Weights of a small mixture-of-experts language model, trained from scratch on English Wikipedia.
Size: 17 layers, width 448, vocabulary 16384, 91.1M parameters.
Training: a variant of SOAP for the experts, 579M tokens, 8841 steps.
Below are experts of layer 12 (counted from 0) of a mixture-of-experts language model. Rows are named router (the router's row for the expert), gate (a neuron's input weights, with its number), up (a neuron's input weights, with its number), down (a neuron's output weights, with its number) and show model dimensions 256-319. Each number is 128 + 24 x the weight over its row's rms, rounded and kept within 0 to 255. Numbers have three digits each.
After each expert's rows: a language model's description of what the expert responds to; "mostly gets" lists some tokens that are sent to it at least half of the time. This comes from a sample of Wikipedia text that the model never trained on.

# expert 14
router:111136113174097103076160137087139126113107192094101102089115164123151151157109129144066156126100127095156104106122108150155134169142172094100168127139144158147130114135162138140094106144147129
gate0:118091144140111158096150145128179168138126113139098152094098129156109163147099154093136131112115102116142136155122084123089133100133127099106155138162148152129170126154108135129122140127113125
up0:135114136110066140122132153118161156146158098137115134113097154163120162141114140088152149129098092097154115160098048131110160110139108100102162111131155142148152175147122122137117136155100135
down0:087120130156138148087141125100156147098127119127125108137131166141080090128102118093125130090172095126096102149112122125119142136133106133128143121131120135124184107142158147116145105110125073
gate1:070139134147121128144135129104104148133168081129127155117121136177119110154150122187155143083128140109159186112144097091100103156128165100104092152102162121144138138139191136144108144107133158
up1:060154139146146120138122126129107153137148103136117126117088119169114114145113124188135154088123155118170193111137096105112106158121172119125092154105168114096138155133181128140115139104126160
down1:099139100128123176106161165134162126117156114107097103177131117135110101149112168122124126117128120123126103144091144118100163110099179129149156111130079120146114168105123136154126141142104088
Verbs and table headers. Words right after "was" or "is", such as outspoken, put, hired, plus short table entries like Votes, Notes, JPL, MPC.
mostly gets: " JPL", " DF", " MPC", " FW", "°W", " Votes"

# expert 20
router:114136148124113129094124112114138131133104164112131117131106222161135095102144157158066120127112144083103113142112145127154162113119106085131141181115158174108108128134132161133149104106164124
gate0:119117153150081116110172105108132148095102131113146134118137155117112124134141144129071148169126120095142154096113112170135110114135093101126129167093170147093090151118119196163117141145122126
up0:124113107101062134147153110124154133104131129124141127122162137090128085117099138137077117133127089101146151091092125161169122135114093086144135143137146147093127132116125204152109161140162139
down0:133145146130097098073135122138082125124161141116151089154112157124154133105126159122154104143096079189135145156095118125146155147116140130086138109135152155125150125102106169113160141127133107
gate1:087142144126098127143135128065139098110130112111161112151128140138116134108149134159120126138111125108151127176098168095159076114095121132153114124153129122172119115100158126146132153160095087
up1:083097110109115116139139133088130130130151109101158112132123126151128145147116092135097141142092120110213107194110169140141099129092117143147118091141125147172109150103142138147140134132107105
down1:129143128136110162142129157102148175156137098121139171154110127125140163150136122107156124166121119099126070116104114142151076123133140140114135184107093085138085133088133112148108136169110157
Counted nouns and scores. Nouns after numbers or articles naming units, events and results, such as years, days, game, defeats, 4–1.
mostly gets: " years", " days", " million", "ations", " in)", " km"

# expert 18
router:134151111142117102110151081107149151163102124111090165083129143157155139109149126150120085138141146119178155141144122168133158125124131125114171186146111145166155146138107124141134081113137154
gate0:127122134100173141134137148129127124145121103130149176122084154113115085117168140132100123141138146129086102147114122085178123170109117129129141140108081095164172131141108165124134063162094111
up0:115124133104161134133134117139122135162128098138143140134111145101102056105170120155112132128154155161101126122118129090180128157112089132126156104135078111171169123133128136119137078149074099
down0:192147125137159108124118108166136103121116099120149164118117093143099140143152171159155140094138136177093130099136150152137101078103110093113155152161143086173153120142085104136121101151148147
gate1:136144155162132141110139115148157174156104115146114108132132146157114121060119168108127144130141137115160136128169092133109162131113130126138158163186127103125108138148154097146113132129105105
up1:140146156128110141120132137132134185178121104159121148154130138156133076078114156098150161156149115130145133130177100153146125127124136113163179172168104106129114170137123118143130112136100131
down1:138089108138152164136180152109132098121149114133130125123122120130121134126128097120119128120121125133140093152136142184090109099125118123165105129116137161121097150108094117126094134167129112
Determiners and quantifiers. Articles, possessives and quantity words that open noun phrases, such as the, their, vast, great, many, main.
mostly gets: " this", " its", " their", " such", " more", " new"

# expert 22
router:143154132138125108155160090118177161163155112114102106122169165144185128098152153106135135166165175118132163142137166160148143151125143115154133141149086107148147130161112108137135103143105125
gate0:142136152145131121143095107122093117133111119126135116150111140193078128092119140107111128104140156106111148109147125148097123139152136138083125179184098112145137131173077125175140125109123117
up0:128142124130139149113093113131113085132124125116155137173152126148103117084114142095096116100138165124083152148127114139103146117148103128132129194143125084134127160160097138133160152121097128
down0:100133165098095113107121122131141140137141103122129115120136103172149137092133130154177165123135123126128086093162137104143088148127121107143158133131181140137137085120151141161173156139102120
gate1:147088114161125122147126127134119133162143120089139153147121127111148140096149118130174143128125135140138126122207166111159136071121073147121128138121112086104168105144123135159186077135123130
up1:117069127168126107152131129124094159128132128121128115109093152145122148123170156128142159106121139128112106148169154121140137075100100145144123157100100084145155135128137140134188084136124105
down1:123141133096135132102155151118143122115128131130100122130112119130131115115122118128108118112168132125186121093124089150084115123134128128130146115097112115169122122124134131116097117102107130
Definite article and ordinals. "The" and what follows it, including ordinals, place names and proper adjectives, such as the 7th, 11th-century, Royal, Bangladesh.
mostly gets: " The", "The", " the", " \"The", " Royal", " Central"

# expert 13
router:103149114149137155160133082100166152155077137151109118097111150137159141137199119115086161127124148108103122150121136152160122165143133133088173166095136131143164134156120134122159129080176123
gate0:102133144156159114163136158125107125161135118108077123145122124127144131112103160110170117116133169102158160111131135115117079155086127128179153156130192117133127095134119107141149113137108115
up0:089127136161155119148162128137115144173107132148081097113135113114126169104141150125119123148112146124120178114157141101131149157097137116178168141137155104168138089091111081140143095146139115
down0:137143104121107139146147092113137180090142114152129155170141095122114121150112128114170128096118188133084125118130097116118081132126132137134106122102156150113143130117093105135121099121135090
gate1:145177106111116125188086132136154117119154134161109145086144160130206136138132110135114103140123134106113137124142109115152120148084162137115142090145130134137144111136141143138109144142181126
up1:127157136129086154139099131125142109131160138150098137101139149144176162166100143146102110144150128127125173117134135137138092128097198154126129132117118144115123111136106136146097167164173137
down1:139060159103138136146124127115154154105164115134127145101123110149138132168180143137173140122149098164137133127174145146142175104161117127132146070128156113104171153082098102106111181124176116
Table pipes and colons. Table cell pipes and colons after infobox field labels or list headings, such as Born:, by:, and | between table columns.
mostly gets: "|", ":", " |", "s:", " by:", " ·"

# expert 9
router:131120146192141098111126113086184184144122165116128097092132115136152185165159062126138147150145176113118111117108152146144143123109121104131120125112109122140141182121133111128093110147146127
gate0:129139134163181114149109090105116132125141152150074142163139133104134131137104095109121108145146146125105129166157118125111167166132131135115126087132105082142136131110127135088152086127124116
up0:141151122152168082144093102093131160109156166150092119160130126115153136146128080111127115162145145126102098146127119157118120131147152107119124108127110106141159148105137156089167088126129100
down0:101164170141113101112116121118097129155107136126134120089100145158132132150127143085148136114114147149086128188175152075128138180105132128048141172108126171146140102085109162113135135146105105
gate1:124152082138111156149078127168116131132118139120153138130157137121169143125128147099149141128150160136088128099122085122142076098163130119125076144130098096126143164172109141150097133122120143
up1:130139116116107098130081158153103174152121159071131142116139120077167158123115111108120109140167181105101172101133086149124090113181130137147131127128076122109159144142085137152107131124101152
down1:114147153149128133153126125112117137124132147116113095111127104139136164098078188132155085159093164188143090119118106156159122067142097116164155101125138125137092119138137117131098147103122114
Parenthesised word starts. Openings of words after an open parenthesis or article, such as (S, (C, (Un in abbreviation glosses, plus a, an, Un.
mostly gets: " (S", " (C", " (A", " (L", " (P", " (M"

# expert 6
router:114157110143162131129107155122188158140111147156110168116124152144138138111119123139096151154131116111146157135135129135169165143130120117142149161118130137155120125110150131155129105137154125
gate0:140123133155117090123134121101101125179114107141126154134129149138153097172114154171175132158130140104130126133143099175142134121116144142124139133136098173109146137127127086108139119167127133
up0:144138147116122117140154133095132132173140107135168168129135133149116118155107152193173127096122153123138135144103076121136167136141130101118119132131126173141145121101120116105160116193123126
down0:138172124122145103131145121102175096123144171112116122129148136193149132103101149120151126116140141143092119144158112094111094156111120120095111086107106128096043144151140117087098151117139128
gate1:162108110133134129134129138139129095113118143151096162140086164132151092132137112149133157155140125109152168150133118164133128111117103166165142094141095092174152099175128101145132122153124149
up1:169136081151142144104129148113129130118102103137117137128096158111126121128113091106149148149156135149131157143110112180106127115124116140143130115152138122167152116147123123141106178146115141
down1:181116132163147121133102152122132081169164167085164128102148141125144093132130096095147125090104120140128143096126066144120120166130138104155139151118116169183144138129124124120120105123118139
Numbers and digits. Numerals and decimal pieces in tables, dates and money figures, such as 28 August, $116.9 million, 1.98 m, plus hyphens in compounds.
mostly gets: ".6", ".3", ".7", " (2", " 26", " (6"

# expert 12
router:143092126150128155108141131136171125162123143115095130086134177139133145127145124121103139151119143126120121156096112113141150169164123109097133181133155123117094159110100128157142111128170106
gate0:128162128095098138139159136124113114126150139109127135146100153135130132120187120115124138149113205113115108172133074116131104103155118147196103124156121115144112156070158101132126135151106103
up0:127182116102114144154168153100128145143145130095134137153124138115135122121191119142129120117120174106119092162128108099144107126163108185185115120135132111117099140084131088148134119138134133
down0:144156149132127167146087153137153154091116153153118118112151091074150112153144069161119131107095103115124141163103116092142127098163172141108080171117132102122136090196131140121113158166081133
gate1:125106106113146101117112106128128142121098127134101135137117139134169151157143124127126148118112112168125139150131089111084118156160107155111152164164128101175148179165139133176127176146146096
up1:127100101123151091120091080133109132142103123133088136175115146118177151150132159119181131096137134139104142158108069126089124166144119148089159123146092127147130165167130110186100163148155128
down1:147111127098102099110142121171120128123145161147127106138149096111146125125107124090133102134168102166150137109150171124139119130133160069112135107152171135097140141125105163115147114112081135
Table cell separators. Pipe separators and line breaks ending table cells and rows in election and results tables, plus month names in date cells.
mostly gets: " –;", "°N", " —;", "|---|---|---|", "|---|---|---|---|---|", "|---|---|---|---|"

# expert 0
router:149087122148164146071155138127132176109100140103154107135142154144153165102147133133095147135182161130131127132131139141142167120144120142131160132159155123118128145125148160166125116118123145
gate0:131134108091110159107127131124123095190082130151130100179148131102119139126127152102144088122136164149130125132115149168138115153144115143128142158135133129112182114136115145125143133140149119
up0:162160116116106144084096133098137086167123144147118126152136138066126133147148145120167137103157138121117077150101117156078123146113093111123146156127136141134168150152134138127115118124103110
down0:179143106081150126126111106162131151159148132147135128124099127081142090158154106122059136139139135101201118126138153099091121146158124144107153153129124137101162147130130088149074117127097130
gate1:168086158083135169105144085165131113086124122090143119146099118117135147163131101133128126120132144081136130143109107093117124149156192111122143150120117134142124131097119135132110077107125123
up1:135086161109117145095120089129118142112157129101148114133077146144126120164154101111157112130137133063129125120141102120093127142164152136147132133118165120128140146106076154109146079105114133
down1:101116136104150132149112136174109117102099149125162151114138161096143155137125100097108126129162163169158116108137148127121117152173107128130141117067134136166178093121111135153161115127115073
Mid-word English fragments. Short word-initial or mid-word pieces of ordinary English words, often after "the" or "a", such as sk-et-ches, wh-it-ewashed, st-art-led.
mostly gets: " mon", " foot", " ro", " min", " pl", " bl"

# expert 15
router:158133163160183133105117138132103148156126136107099124108152151150163120148113136151119121158123178117152143141113166157125129113136113091158114172114142192133131146144136168128159114112130150
gate0:140142138097135159112128124143115110098101122133087099118142125149156103086063154185142110088132129115122085119133163152158160135134139147111108153143152161080131123112133138133125128105111126
up0:136128107112151172128162125145129136129092141135093121120157103141160109115071156170123099077134132123102097120130165111150173096150168126128122124169151143125126102117129138148137121124109139
down0:147163118139124112142105112108137127135112107113094099150121150179183154149142126127111112112115159125126108162170160135169110119135133150076149130155113127146086170123061117107126178109132120
gate1:170128131105129121149135144106114136104123114141139135148089106129094106095124155133142165089119154130121134124108137147152145125099126149153129155132150154102141172099157113090074094099122148
up1:138128132098133098128096119128094156140104095126133155129075133131121133112152145148143154072120146148106135118117124145092154089102140125124132169119157139122119176094141116102100114104141160
down1:121140114137122087164126100127103152117158086138127100110135140072132132122122052149159141133074147140123137125146125127174116107150081158143127119121131118147133148140113151108148172112161138
Head nouns after determiners. Common nouns naming things or groups after the, a or his, e.g. film, album, company, station, chamber, chain.
mostly gets: " film", " company", " album", " song", " television", " group"